Below are experts of layer 6 (counted from 0) of a mixture-of-experts language model. Rows are named router (the router's row for the expert), up (a neuron's input weights, with its number) and show model dimensions 0-159. Each number is 500 + 50 x the weight over its row's rms, rounded and kept within 0 to 999. Numbers have three digits each.
After each expert's rows: a language model's description of what the expert responds to. This comes from a sample of Wikipedia text that the model never trained on.

# expert 7
router:525486409483530507511444505518427400461477456516468505510425581568497399466483437484471434494489512525537488519483513498558491508454574505441504514487460455594483445513495490505520479511458468503583516439516431488483490506437519456441466481542493515428402570506450482513531496570470554484519661656588480550461613502506515522388453575552506438532517470443492626459479502495486520518471604552506592469476443472406466587459521432431472472465508470437531461389506495439516478502409418
up0:517587553504451513517485544461462524536426419554543563493535560499543431593531568495481534487499437442549568488466492488439491571454517414518434519452573507536569479432482457449543555450493587431527422356515387546535602493508547507523553410510482491502537441455608438516491468570516534370538515481388544592487512460494420513573485525466549400504457481468466504441528496506473524533487559486481541536456519501442538467507471612466553437495563425581493488451540452420511487551510500
up1:549595589490535445462480417532510531502506490493495543491463531483538523535448489530417466465497554430512586482483434448438538537409606567485447526402406445493485445515404481507499449533494429451458524415483430488582443481546493504439563470367520437436572463498504445492517441544458576461526475536456453488497519481494528478531531586516591540492546467593526471514466499453391516470470630425514555423487480494623477529606518517429496509511548523501474541451406508550546494438434484
up2:497449531419476502498443376519506527511526566529437528530575578515538519533496440419485527505588511567497509490445540476541518496473500498462440479488531491618494546560449445462462457480491433559515511487488518598490550448621391649533533528515551529501473437563475522465494482515446513579410449522554418541485481476500504531519469494519544477567511487544549425497493545522471587555403560492554497468473518492504583564562538399534516505422514511547486500504557553392523390591427367
up3:531441472484496448577562446479510506473539489452457485439428484508495522525509502549461506412553438443468552549592511497561590435400541528377511459561569504515555590418466532560449477416504521542522437414413578528581608478547474418514555548497488517583441534473555476504586533432502463399585529520472558510613530504466558512481484460521549529475461349475523487483502525502573477570429502450476518518543537496423456476509518484420509461478520511491457492533479442438472522562403559
up4:454440431400489598491548481481541522557464496503414553582510533588567491587483443421484511524550473545479569510510491496416357490557548551459509494437504512480453576441468548488591452468517553451515429525452410536413440500564582493463534527498460558470461544615424544505523427429428557533557536534526537529484525451485484462514431570539574452521471516552533425386490500569505503545519525549546461554463512418486492549502520537535470537439541499526404450469457541515589540533531596
up5:617515464422549525416404450481435469517506507515525524559397501462525530510404544490468482495487478397529426531541488451513539475610591607545514437512479534545519445397467579471511508407498396545533501449516487573476512454462467450405597449567559463510522494446411536477544490477501508416525563620519491434587549519511616522472496549424542536498457536502550438409534524563482466463562476428435484480512465479486397442479487490503557430541511495485515498456467516501558482445507488
What it handles: Foreign name fragments. Letters and pieces inside French, Spanish, Portuguese and other non-English proper names, often in lists and tables, such as Lé-c-ocodi, Que-z-on, Gué-rin.

# expert 5
router:460514535428457510509528511427507330499499460511449508499489366496446521437559498506301561574550401487575509486416543511482571564513516457529435486459471518507487579534537601532540525434463459492474560474481499562452465455501414476487451459522480528533604477542476488553514549504403517481518527506489485464457494470561441542538558518508446493458524506597599544470562472426490491540509448462450455515541439536461409456465458608549500367509493494470503510486417499485521496508483578
up28:515585570436396507502550539545413470497586531526523437608489446516513454538486478512581564542452506380547472471465450486562461541570552483548482452490502546448516501487562493521507556486535504479487519358480592369469588448477488458508569565539487561476469479480542570364417538478505524498464615521451522490493522530516539524587496455463466567509536494443521392428547530377566514474484458501462465458414565525470555475537507384529494505487524523505514458476474478502469517607529506
up29:513508428527533490563471556540529520393482450521461498572461416573481564571554497493508484491541427555549560474513527481547496505453509478605486511448475524586437570528593534435485515507462510557543468517498445559479462489519501566532449464555370516491662435514555483512504536551567513573601530571526592506448522503521512508431503444508523608516576510576540435419567554530538442557416427445405518511539540498506534511432478537534473569494386545506518513424484484421553462462550511
up30:556569514489463513457587581471513492442588510478448505453520476566488489469487528440440486617449529532511498531470546465401390434504523520493490512513530486428356440561495590487453492421521473485426553442433475516456435523505509444602491521502396531471416531598582498474432480510502543542575454520412475522492520516539497439463508424487574589517485538577510579463570521467522479549503478477411412501531482403409505507443493386502583513472555452535585436499530537532496458521461517
up31:565513514397473577544499401474430379527469504454410470462450469467535558420519566574493603604439505535514483479482452486458585524538500511512507511525442574575461427468470528575466477523518472559427596437363481480569481495466441512482474447477446468500482421461490454599500488513475479485433536463562548403458510441511536505413449627586545520426523465494501478535523495480447508416528562391410457460608502474536514465528460501466480496461472468516532518499525443526444516500474562
up32:529485510485480489493427509487508480455423562474477604500484529462408468435550499492490631468468401542590572478509488567487431461629403519518494491350419572535441586511515480552499498473483508478428502384459550578552502482508456613460455434577477531539573495537436488527501466540504500531557542429556420462543411490418465404520564531468459585425523458480473476511485434497506496543485517441539469518495480496519505563451524525484485408435556549453484584494521509486589483566501516
up33:484565572449419434439495487595513505469479549468350544498500389551522453511443477507473567470553542488525572475520549516427465510489585447466472537459487550517536489478570411492454495453434459611436542482450509478541513495385421440538535461566526437521504493563481498474506519531398507469551531599460466462511513499571531529553516410494441509416529543535465528451407514451482507582463461490497469534453449521535446510539487663491593478527538516482509436414489446460578555572495422
What it handles: Latinate prefixes. Word-initial prefix pieces such as re, ex, con, un, dis, imm, often followed by the rest of the word, as in un-inc-orporated.

# expert 15
router:485486496525534477501507509526522510540542516437505488495564407512494523557540465494547582414494490492548502499408565328496496481442447623470481395527455561473452394396570492577517446479544456496550494529506572478507522497425444548481553496470539481400503545422500539491561546630511507494517526589517575506615547463507483545592463510512473500419521599551477578523611475475412510489509485484448471499454442498500553508466502464524551494563453429423522545439531533512480501376457519
up0:478449446523535487571568456506565601467575542491427509478531474392418526490498545533540559498413450428430459431511435408483477453476530509541382516472484449414514535467502411504450499500524469483474576533593525513479420472404463493509460450524513511537568423549556481525474573450489508466511443455489508591408535474609494493525524410473477456474530480453414465442538455528523583563497526492500540502557516536573543556463392575548509448500600430526464533501590581508545446499566432
up1:389479556524575453521481482398543497539516519463471517565510482490539543437490514542451510501518478535530534513545487476516564574422491419460505474460487415521519492517429444559553475477516562472551452612553561598520458501505485467481522532538415491467437505543582494541430477507440436518498466532463567440488499562473544530520582557528501465363541471508443519578537520505524468498482551507554508598570588543501487446571464436346468608528526535576528545537558362569486491496385449
up2:465472487559636496435483563476467561488574409437466561409614505529427505457571414385519526489482528478544552576462465511420447603466465485483469552496473453537508407510544548476583477498568441442495482497511552387561475589417561475482472493474549518454504516494527534466446583611523505497519473521576507490563469439531498421460442560588568508575489516502497540486477535601470449534450418529500532483465460483444502519469480500452487516492491536471491565363566470498462526439456557
up3:536492524469518461547454460612529457522559425530472519540495497554505626533506477438445537482489524535528571458513549451554427495541514606509527493546454443474532536427397492468518513511553554465524488471493634482547431496488481471503403513531500586464435408342509473448561519515537421515527570394500507443514480435499576478494500488516456479509492392491490509490632477485458478491506460432485441454522464566588495572551532543529608444501542540471500624542498453515608500546485448
up4:539581489515499396445529477542573445478566532457460518496543565585521517472573461521439544436563587528445488412535501441568504439523554506469422436544529444505595397473582474476528488500497502491457574435526532542498407546507489505472483408472510515407469420434473466590583490485488509434558537542525565505488444475426523484611473495400482472479545472508481504382574493547562457450559497495569498498516519601507605447551520611440427464492487515494479591504453534518535499541435548
up5:481489292485520525502560470516485545517579524458588441489472487554466547541493400445434498406544456468498561505406447423510517457360513456525519369482485551544423462569519468543549434442542473552521455458499455562552493458511460584525481547454562486511478624473472504526508500536548506469468486503436536525525480586410528522491565535514512534514556543568498553552477496509457565524493444543392480489456400404549535519552538534544476518493524518515507457555499469539526552417415542
What it handles: Years and dates. Number pieces in years, date ranges and birthdates, such as (1850–1950), 1896–1977, 15 October 1944, (aged 26).

# expert 1
router:407429482473503586509484505550503526562431518408527503462466476517505387362574534474509414452477452351515559519370482502525484437518492608473503539493519478483439523500489502550459451507521459496591487514510530529469455474499485571508504515547579501462580480483576466479518655600494517489460531539479521489517612472503502532524572498557524564506463488466493550538473543550503539426447542471580518464449580559546542520503422631448494540481524470515503479388409492525553480548497575
up28:411465442378531449527377419490509542444470478566590433571479593436455472507533453474539505426475390574540509538528539583426481446562538468437493495445475519512486540466575525513498426528505604501506453517509459593539510438452460425509498558561557476497554494402440436515490473499495459548381472566439488482562556623472558451572534499433407485477503467528437510485505491552511455458510542428446421548510568452500549587527478465457546487456500523478540530493468492504576478551465551
up29:370495542557533442555547507436517462548492423513547481512467468496476521488517549512490451479514452535510563451581433478453428478535514512475561503501474489558545558583548526491553429525521607479518471446516409415453492449472380440372478415638578427495565527542395574562499494472401395499509535408557505521484535510513569516558496485496483451495484513559501482546503460523529480486495448413514371473556556538523484429546537505470411486568529507418504463483546451492542544492572464
up30:531492470512487512496519515452506493468574523469515530561497508556447548521438549514548425517602560450455579544553545498515455532393470537501526492530427463497452483574570491483520407505506521565513558414435539460503439512592509445517411581398576523423570479591526437419560463455514549503513453447526578547493510401467585452556549507512525539497530522516451574471576519522531452479442458471505493559420434447485479509551436560482473518478549677555406547480415467434476568477480549
up31:505575506519549485444445520546552466547592445554475418466412446510491449520585506478505497486496549547538500578550512541556464597467530495540495507478490508568465503466539491501488603452481544588569436465505510523459524481454501539493528550564557454487472468490555513467458532567523439526503488480443431477536467563519547434542646424499551440413462428548510345571410546535475435401479530492480452562537459504452548437484499452480633553469569516485463504477529439517415602423409487
up32:386499464498505535569539469445474475510449458441547568336545547522466488476497493435547531508508605509538503548520488494517586494434448463503519503517428507461479544532481463469451442559520477595469537473528475608452625496467552551452597486591511467516531559547519473596498456599540505503477543517527441575566534559484487494556449571475439481489421518454517552436482516513489509460517387490477598485478461545470591577440549479508510565431581449552436472541457579539500501402578452
up33:457360483474532392552507528541520506476482470412508460428538484487589462500501521415467481469421521390524571505519517412421629471463466477592564479535491524528460491541486515554470468490442449602537459434582521510454501548461393540445559514409538516558468463450521550366444425508482486504465440534486475549559526513522502483556514557480504551500449582568472578542536506539385501565491520484496446469492562543429569500493562493507419464466549476439518540420528431539509506554546428
What it handles: Table cell delimiters. Closing parentheses, quotes and pipe separators in tables and lists, often after numbers, such as 115.9), (aged 69), | cells.

# expert 3
router:494512535445495484498466471523521517517582571512482500472411448576431467503478512447513490450553386468462504420522534442485500418446392534460503483427517592488423572544527580512498494504499461522468477455418437526511412495459489521570520485533510485486639466382461466495669499545521521542549509432518554521459371512498504623465472516525472483505530494454543514540514583452489498511467459496536447498554548468490425490483365607500549525446456577485511515592462471624488476529534500
up0:432629468422452527396488428481553464463506418476540528544449506481490551530560481512496513400522559473475470530511563531557580471561517492425531437470512488538517450469536577444499483489525407512539517460456398563481546484420517578581557487510532526468519500482612491495491525461448525493487529411504480535575455423424546449525407462516549424498503499597564576486431431497464480539485417536476510582455478528457469502593383562453503625557527505469515449580500496486409468514582490
up1:605553519481492510447472553468518430524522463475561478404451512492481452487510481433529447441466494504558451450404572477454448568470477515509433447384486410521547507409454457541459414457516481512514549488505433460555562391450569570493579487507537490505491475440456494506448536460508473481478541575562534594465543584486530471530471506574443522540517542459518382509548651487620538484407453432462508393507518518456573506498484376575498466517451546513502547498494479499479450588452487
up2:500330518520521508497527568488391460493453536577485515483445503534426493537494439601549455522586414436433461471433460443513505513557554483536467506483445473583440519457520526515546461516470536508423538450460471485498542460488501454392539444457439475587517388580513489534522462470561523409489447538567410589552415442481485564473524560550518513500544508386501462581471460458585365516514485474500448417508464473503577559550430475548458568465518501507524518466468542541510553514488564
up3:479492372542481484543491613558520525416564541496455452417519441621377472520499447608583484504543544537494521425433511493385558339503504510477592479528554551496380478534557535508562488475563493477561550562539443556519475486518576470465516573507535409482495523464537515512564474494458523593473542442532474555495503563557476479447474520514484504536604418427547604494501440512497493489542480540487481509487458530503562493470378509537505494493578532510442445511475520469515524521533565
up4:532444478501502554544511581567515521558528476548514503469477517520552559534497439508484475427619432465515460510549459525430420484565465577500449461420523491471535560602515500590500452543459524466549466523484465332496370542362493572540542525553461496501526455466514417493571464513428533480503493455480610481479501541475460450509455457542441566544400526489463511499500525477472506468534580467432498484520514389534528564536506476578424385473524516472407588530511490522562536505541604
up5:462519464424544500474495459519561478494469506550492459496426485452404542446552554514515453469568569453496551463503529526520503507516547558519470480425464580579511480475555625457495534506524509600535543498504512402480484505532460371609541563513445545488585521351408488496594582454523549546516534403475594546482440465523503576574464385451524477447473522429530442483540484591496523412534562528533483453563503533517574535472502490483548479563501618424511428499534482492521463466532465
What it handles: Short word stems. Second word pieces right after an initial letter in ordinary lowercase words, such as f-ra-ud, t-ack-les, b-as-eball, d-ress-ed.

# expert 10
router:522459488582540641575452509538500412457482390527539501473520458446489574407458509470392507510515507336483527487457563497634614465502487506557458538501535450474437578564491617541536522420545584527430501480505504511530536509536482540484564491533521380477496494478522506489563510447460503497411497557481474561531437487461467450538497474487528545503505494505439522431518453606454463505448513532512580531532588511508439515442495573444493414563448486488511547405512480476595489539501449
up31:535497492453468447503528506461543556465417490572548537474527536430505491461449532481590563583435588435486490526485598549546506459530495555494416490541563467533483499593449441568462554377425601483524409601494482476479617498511431527585548517534448491507522490463526526455463487526524487448483497522531431596553520525551530425483482533517475567499517522493526517498459519538368509441462471529526597538573537516419488529523501398430492504474513491574441555471597572530532441514518348
up32:522512451560538493460496590506533488601515506506540445493579408558464431529479494488531522544520484401486508470471442478495475471575500474438582467526623549505451442436512528544474472440519549445566584534565542458451384605494546522509577511478429484514380455501384408406464493442542598475510436511513528578537486535357394471533552559503435453560532510539461543456454522479451442422517477521573452516511490421476528458492432568440476488594523522538526501473512477516499510508497514
up33:533431494485542512581520446515448472476617477513488458502547408528373494464511528463520466491530515504555578447458508572494514566483549553555460479470522436462544432550476547539463465434452486539505401425520472483588460424474474556591522468508460549496514447634494583515441453428522470605596541504525654418487466520546457488566541447560554413540439471494446514525601450516486507514395508510572531473491521520494499544525477528538514459474490598548562542431484540538487575535566549
up34:550533499445446453498523543569450443504529568485491444521510489481516504434477565521413472462556461419515503521533520564454583485516541485484420550516530441572495551635515517631509592448570540548511554497488493527454466506567525552513503554471443529417421481568553483535509525563533453574568582533480494552524450528497511438482608426454526454407439464497600507505479582573446439506499511535453630484469464450497530516432456557613459556528568545521499633523528500488583502555526509
up35:558329492574548358459400466493551483469461524506502493426433512460517565546556496567436477544465484527458598505476476482603540524415440557553506458440457555531572517427514552480548395480516419561559500611469505497489532484564467522504510511487551486582486519463494487564502427493428463503469504501433524500481537455515392502466433423497449473528466563582453635437498519514477432548468504532465518576444538437491484445528483424492508531519501439474535497625435503540470509469501530
up36:535484430539533568472449503499638388517518483554545514534507482416456549487562514499557552473547528572477424453462567492613473470468450411562559521471446569387437556463464549510530590445447418488516477534462452489514518556374353519475457492507469496439480448552475535487482511584536497523434479509546445424494531494554508477540437486506406530448503675511537487442524494400519598506508508535474500489483509506501459498405494518539449484505523467514495513586551532535523405520531473
What it handles: Table cell separators. Pipe separators between cells in Wikipedia tables of sports results and statistics, plus semicolons, closing parentheses and line breaks in lists.

# expert 22
router:455503502395516469541582503471463539504483590504447481344493476511450507438528526498414493497470549472522546444437507507547482492550444512472415472496539493447511513500532472480492526412530478485447473467459479512491506403504470493577480526431496465538454537544499540442427524468524410427514520482543476477483421521429624538560531431491457605460468501462406473416591483528514539526418617590515533507514487383483533442483409473519507404402630467519413546481595510480564461503547501
up3:480392574459522566421398516425437471522549470549445464446504468605512420490495530546419535441530509421479471527458538473503562461531529487498407457512473507543488526485437525529464497465466485600552571530434494491561518523516536540595487460513510503508475608461639508434438512464547457452417399591513501512462477582478549544447457452529479499429489435541421551504599577391469548490506511541462537472474408466509567438496558497564564486442557427499474467480503508478529564481576416
up4:478473439452581534466531552627477470595534547506516555511506521538410541519535506458539488514508566514504495480445502535623509477466395531540470505504571577458480570450444456541560509503516446547523485530548427491467564459597534554539507511505553448484525556452415560392581502475501442479460425525579531474491526491529489546435522520504476473434570401425418435511507528513497518551496505402614429460554414536468561480491474472504517431432398595468452513514427472548451627514465463
up5:482411435480420521419479484465527456471430501518507440463547533458401542458495532413432570440532532570487524462575490471540458421469542466487388469546543499533513502590615537475450468388556527524491395469464473458522393532525448573542511506542545484576475567459482484525432569523596530453423432393458495594536558472515506462424485476500482523445526529512444531478593432574488508491457395515418507494449449445498481494519539558548580500508509496534450485494527520489479547407428418
up6:630545439501474549428504544402595457539484459450478501453451524513487524366580463471497558482466506487441592506492488425581552534515407497496523513419515550454533514577512464501557496417525531523542506602467444508510489386457410525422536547440517558488537537479529529557485452547495483448552480513571490524554568518493534521409555491555475600528484397496572471487506528454511559443503510469560460447451491482460507381600580473425539512600534537593429472436481501531537513472526527
up7:495509466484594575485509532481542539499524445471452474435550517509457428481548542554573449588454581440512548512462471619473548411518459500500454501525462497521574505430613500477503490489542546561497484493472380542543558513467482478463422415492539412456474515416475480530487505517472481620606515553515507477490483513456357547411475556461499583326476523498473589422431484495481469462477508520390469553523449487456608539467478528524433515468436568502458529486516523470436505504536474
up8:496552521429506538489569531402491525461549522447505505562552505491563457549521489554509506479488485542463560452524458475540510478637558569450537396516484480554476486493546507478447407464591488488417544500453407430502546534520476523430518498513493488509429545428534432481399512523414493445425542530461567455377378503446551500513420482551454453403517512476508519470588566455525583509427552505410460526560465507469567507487641535523473466609517424541568465509469522572531502472465461
What it handles: Word-final vowel pieces. Final vowel pieces ending country names and foreign words, often in tables or before a comma, such as Namib-ia, nob-le, protot-y-pe, Tout-a.

# expert 17
router:503476533531444499462472512522503511409432465463433543476549370456343536511531393497548461582512468521536505461476499495472503547434516513525448475473442487502512528491503588535495505451495496464561549473529508529430522393461388448507476547551458413552579392515544414478582485459433464541513464533497537593508511501585450446548498464450470578431471463588568469549625523582495469410530504438469511534492530523532554460538536592473502507514493513518510593538461471495461487487342504
up0:508478487465488508485427472503470479441508494533476387467591495477501446465456425498556442506507536561520562383455482512389546500523482495445528502424432419521459513546533546454415482574476537472546464489473573537460413444447476463532547419437486492523578602486483497490543380486489519471534543492401409431460429563518519447534454483560498523489398584435530377561529411425497567452442449480491444476506549568377517465511488513464479536492491599555547556484444500469483497481414463
up1:540561481467489499523499523456458535457638484452440502458472476499383499523600502536455478556383501532535464513488546508540484495537504470477410485566493518431531492461511551504357475478446422521541451508490507504470479444480465410523361545531568536481524552501548529513510467527498443394431557544490476530418580484489441453529523421542513528445508535461455572455515409402396457481424502595463463465511431415459605513505555542449433432523548535445534510470432480521589536525562526
up2:507462523491527424439446457563461487507579436482509474586571401468527503629519476513456513499496519440505471543509478499420556442509524460520498587472518554572492483575520508468555462556438529503552492500486413445491492531431460467537530553539500506598615503536378539502618591504407425389515565456546499570516506465549429459509474483506512589480509503497488475566535454401498547534507473520543526540520473538463484431524469555559522391475510523412434577421632532528555477543540554
up3:532516493512481584494533523539465480537523498482407525422444454390520474483512523515571469498462519512514520427386449508491568566546547482487533452427471495584547518528456504437559520530491674414478506468608416434432521568558461445506520523430432487439519513539492487466519543595461541565483476595521414510425494483507471507533567515442465460556489598384498476452464554520487426437600500533524473506503507571509581461488488510479473565574464540597493536467569421411450467539448503
up4:493545449579504561548463490541500523508538489536527464511393433507393534517590482489576526505514475483528541502456487468480523439379461589495409589403529445522511455489526500487502578487449563499517540481498497516535550440434503455658486540518546527516545420548485414597458417539533574551483526473414576471409447507455517439483452496489580462480412558506539474491548553439472430447580511437475462549478407564499473557541593427494533457494448497555488497407540586448530513537469491
up5:611527527522504487529437567547507479522465533419474499498594423443470506513416464578561428481514471512543506442515510529526508516489610521484469506465514533476352479388452571565403445426421491442544582519496541532517464461427423600547487572493500539528529514507507514493582540490467491547512599548543485559535525463505459456557546508460489456520458435409400465503471578530491505430437541403463495497551484577521531564482571442480541602453506552572549587501473395503452536466488525
What it handles: Political, legal word pieces. Middle pieces of formal Latinate words and office titles in government or legal text, such as ins-ur-ance, app-eal, Labour, Secretary, Governor.

# expert 8
router:475516545447528581545559538432542481484454424510511517457529498466516488562522432430448491518508593489495514443421461558507473424464453509522431496502485536511480409540446489516545532494607512510489579437484478516498574489598485530454426519423503502555561468484522509484472572524500323459552506600563484467453515474420616455528459545495427513459481541524421547436449513517482518486558524481558563527507490514447518480430473529488476496525612473394488528402410612458594435466491378
up0:631496528565459469414523555495634528501511518536516507446540497518531500480434535437449484555574447494477558491470522456415467490639438558524574474518481488518468502462461499538550453532558552544486572536408391542432488491550397463537489446494446537470515493504476519595505541570586456525578516528416475508530516524519424431534390546485501602430398589484511556504553558470407528518535554510520522415487535502519597533493527553496437506577485513479545566453471544483584437488499531
up1:481489430454577431412452570453553525507505445474490479495541460367484579528517539380616449448437476527496439477444422489471502439423565568459520561391600533506469439476483438531483454477484517538522490523495430537426529498500495454428414394589506447539577528481536526550517491506509537461438529524560550478457552542464582486543583436449522486541523538526485522484554548612574465508570521521425512524516588500493507533485413546446468517487511516399526493439454564521484451435537425
up2:525472409485528566543505490487573514439557432513587459501430465483451526538596453463475459503416648395486538461539490470454510555529490555438531443536497473530562573486550536435536448493579448470512506520373500467490524542509492521458381428486546473510463514466478520542596517524474432414574562578584444538545490547443466511545465508500523575449494587442470503413545524431604514535523530553525491490511529538448562435452503516456467450429471577551495457431471550516520520547424616
up3:449459443546590587495557495497545433473492536472554537427486503477534538443453488418464434506520504397538525488471422501560494539527421460523477551538457377557483431579487635390541593519540562432495469491422425560483464534534579476474481434439509521507496345396451549523498477509514466464510413474566521581549431486554453425546546494482471510520539476438444492525482490543487457514487617477483488557530410520419544476505519465496494478481479504492428513570438554409531487495558462
up4:481499592477486470491482520412512543388543599491453500484557505534464541636554409537407567451577520457490545476473428500414495512669493551533492522551512608501519506537503505566539490524623556483453551533462569516550477498524449534456523524464568496481506500518489513442478600488528541558515460440498539430516510554660505513505591458532456539493505520527440480485493492508467496518466502477489566485458512556383545454568437468441467481474512500553425496540445584457470461462395423
up5:457520436508441427491499595468451493572508456514523429483486490538418476503419446445501529532564588422549497363505487512494507488473476455447503557473506521606425450579527437538625542565553559506567486516450420523459574380505543527464588499448453495502546473498524520621493519507452474524563473501556499544474500555581491458478559495568534451447496527447529479471454463485558430459357438521558445494451472445540474432476541571512503608465479510462443543513437493407559561452507490
What it handles: Foreign name suffixes. Later pieces of Germanic, Slavic, Greek and other foreign names and terms, such as Theresien-st-adt, Freder-ik-sberg, Gorbache-v, plus endings like berg, ski, idae.

# expert 14
router:515491465510453536622471500477559380486526519333487511466498464596523501551511574449450610484541352521514516486435508471491609490461536501547535519534630613449420476511545536534490409480554473486500591494485532559499473503493525532557467445508444427513508463523477522523520487491443522468495536552511562436471436483480507502378526519505489451455499546469563513537550483490465493529514623487496585535471473528493598458489474514489542489623534619514535508544482448508609487476544553
up0:473476452566543486535487486425533490515574513526532505545519470550495504531493428522537576442478395564475551502462396485485600535447521475528452489553541513497500452507478476473527510558443555435513436552503498526446553446519411560524593393392470526450612526485491542512482406534496459461348522524487501457489521526508519531466543606505534531558511517387488478385410472393461532480445433449538524447483478453440558486411438520401546501596448557466505476525493534500611506443492535
up1:565514567531527456545521502497553426427456514508515495564612405413531524508480506510525444527533586479525484487441527505450460527365475570552462557472530491495425488541521445485475538521447504521462547441390405447358573411595539425435534474515375375423495536502457480579553553501464459478481501511554479493572518465524508552527472548449499485501420504420483476541497398514440536469512525434480516490542466544531526475521522529575489596521509529419534490507543409452520584481464436
up2:660463509475490550515464502472463424566464573415522547541528434476599400472413494421456558508517517505482579490489454466492476468519448560556494482481521554449404528525539514534432591532490543503505415521449472561574570532495403492434556540460386392504533396475535506546459472484473516505441541534484561474516453578556479525453453484511436419418501523466511456502592581489568511595416562502353507471506462516540506487510448551569471485489534487404480470514469518516490464473476481
up3:517457436552528449512464588587485477413525440459531399443429534462505563523576499449458479443454390622444547516508543559480548527525507474471553485494551463460537446468579553592610570457465456512514526522489572564572552441425493525501505389424495530447590505497468527539415576381555474517528407483496529493521450479551546564488453468517484515443431547449495553490540506495590533446431536494520501495483479522544528519514482486432487488559568578499497478563461501658510472498524566
up4:447487441367547551495486506503522448425474402475517497431462428532554495484428516514475575473543438450555544432483438483550555456464561435526531573410583555455584506445476468561534497554461525509541534484500503516521541473508511377440630485520471502538539474579418503504523497604440513476484600515405483419459425524532557451517578581572462491560532546499510437520530572464508436475493490482483496436498525513525540385551448592553518477582472506501432572539464497550477527537589556
up5:495515534476546467554587521491497454502421460592509455529486502523578523490577514541515471488551511463555491530426491450413575488564538488529565455427525459525388546583500564549502510479510534388602479400481551465545514454466538536475483397468485505482512497532565509563501495528462502494459509498488460585552533553503433525504560559520496357500507430443567567537493571423490562531429503384435481600462619517546541507466435443411502499518549533542589472530549504497511448643514482
What it handles: Work and media nouns. Common nouns for creative works, teams and activities after the or a, such as film, album, series, season, production, game.

# expert 9
router:487525456432460517433529504604412500417527609510415476496488414465500605455469520449476572483499423490473480490489600401527545488451511522549504489504597562495515466421495532517416438516577474446635494553516532502518492451512495478525421483560416383470568438429513444491481545522543446503495501521478572509462493466513512480486492489517537557543506501491389472445555595585545497547510597467420571477590533530496539479508428446516550480411431529501493504581493503370510450540493546
up0:500487497539486452511484459573478500460570581454507579399523458540500434442557509454507496575460477537484412506549546443536453476463531499506499574472521424488567465512494565433580593469607575398556482564488415482563481556571407584552464475531439423546460510531503502427516518464538476552444459539516471499613404490533462573516377563478556504447443531534441492431615542496527454513452486478512482451576449436517465532424436484501587434547501507490452554465489547534572496547567483
up1:389521544517516522486514482597532514528555467540465527491486455517444487544505428485418506520447534451539535503506475448502511483500484527583462623457501479427479355363531472501475450439506506456584510490481513526465534535593483487464583446420501418516570438441474530433469461516502513555513503508549531457502474485494386471493493601427605477537411466498504529485555448531533531546425557480433581501514572344567444569424443551491457485454560473548562471590509429478492529533550474
up2:505582423412477493610503512536448498447448499515459562452440435496440522553453540564612553469497598499490441392451613511578496562473506508578498591520574588502485488434486537548464554523533535462524617500486489520535548537439467508462446487528470434488553433474467450503478486488412528591536449536529449479536546547456462539478445555574486464502518509433469470539453490496516382449502484510449553567531529647507557538464559485503528548450587515471488444534480574438467424411546513
up3:487568551614455536513511526545515484495509478466474492595406557551473560472551487540465468496595483525497552573507393493510535457562538489570479591541535526466478465497481401560467386475510443514516380673509546460505490526596466511579429427570503515447595520515583484486579568516564424555506482523494484531559520493474505554533460437520504512387451533559496503540567500507514500512500436491589506570454504506545504590468500538526433616467495477495525581480489495547536450404473535
up4:462530455502502550492545507555479526586421496380423533614460437517528487387442464521516513492406502397487450506544436470488494500463526568455481570472563638484484478497482509568491448371537507400526475539464457520546471529479527533468396458475441501512519481497556520533464564615515477508467487463460570504482503479396493530601485480505519480541489538482444453556388413514535454565557495433437481482567566507467519515528464513474578495472510466504538597539560569366512538534428476
up5:434500401487606449548463522558501576508461489480506492495549550427600488545588462517513464494544572520521412612492527387569564428528522554436507564542535615433527489495581507492556454418574499433519506570515514388398462450508434514566529448503523527420483517492532500477515536473420544506448590586466458585548561514429422472503464529534510553536484478563464500417436534538505439527545514463519431587502514501530467499504476509429528485466496462573488362477472547519530510501554514
What it handles: Compass names, name middles. Direction and place-name words like North, West, East, New, Port, plus middle pieces of names, such as D-est-ruction, Pr-est-on.

# expert 4
router:522505451445484453475456510512475355553549458484458364533516499529512397419518498488543486619477507496501517478524458492501522512394467513506496400494517536571450452538513510519492535465560509484473460527534452530532481561409349553581489458521530459494491494497458454565480512436432508378480508536474536575533451496568514591508464515471504535553463537407445547414518497415490493567523462612493460482489562419470496455642460567511487487540529471565424467537518498493521439444397420
up0:523594468557478415492460494464423496558539449489512464519554402512450483423576505534513516490401499529567485438606413549627492629503486469477472537445477539562394599479567484508477474444575430503506481525403452523408570520612510481432512410431472441501434570504429529546555545433512465482622515553434480505578488480552474469522463483459527499410514532462450491550528536536525505464558482493502520470484476469565537575455504509505496415545492515540562523447454480500549526469415460
up1:467485556509571525513474599472470424548489490434524405546556601518524463477405549459610549514457596553465400567489461489553509534427502522488414405419456511518481536459505514550526450534446504526462496491524467498451525515433500446435539454425493508526513470548580600495453536497491443514365415474486427512459451531471518520449436482417523466541464580528506481455510601402531514427531519488556505549460470541493550402506451474468435503463386523375528532511477573513549472543489428
up2:537443531452503430466410420531476412554511476561444522478437550480490489492565385473486579546566485486583550484569477531484520455474431571417545439604447397448561468464537572534477477408610487515484384503490573530549549556551518498576488461501564502538451519505585508540434515462504441443494548522468528457602390481433438509583473548534470551495453576527488540463530470495430557445477437503433545448431501463443429522552528442468558521532545558464488448501527571538495445517494532
up3:540532490485540367547346517535434531479519516488554510491480451529412457482536513512491570423466577532460523499468473567486516446451469461478512580494564429561401485469461387473555488596504438544445564539441477475470508524456551537483480416492482504495585499430515532417493484529573482437462519427580455465556449527556475517488461562484456510513548451534581522428521466522484584429585489515521465599468501518509594503568459557483546449607638542558467523564457546448455472504494553
up4:514483467426479533565559560499519534500490478575559530507587467526465570463522494470449477476529526519454461523486561564564532481538439517511537431597514594622501484492537494534416499536449506539425515497473511599470551425435491541422609511606612434556524546523539538506551527517532492532483477488445461475558509551561522627455453479594394515481497480527433534539469477467480411504535483530579418458527508492407507425480525503512459477557557477557539571473464486461533440442452671
up5:526431477443494474465498586434468518571506485417454473432529474496547466572489457618576475506453451518438607452520534571539434605513458530499490449440492550478481482436550460574555546536493545545507531530501493430488483554470471491523521581553455549571474364520547441440545482548534496367453622554504518506496495459502529494543426501472567470437545518582456530445544567601504435484483548538485490486570434443562510435545560541597455496521503482429411495434541583493542526479552556
What it handles: Name-start word pieces. Second pieces of names after Mc, M, C or P, such as McC-ar-ron, Mic-ro-soft, B-ac-illus; also name starts like Par, Mont, San.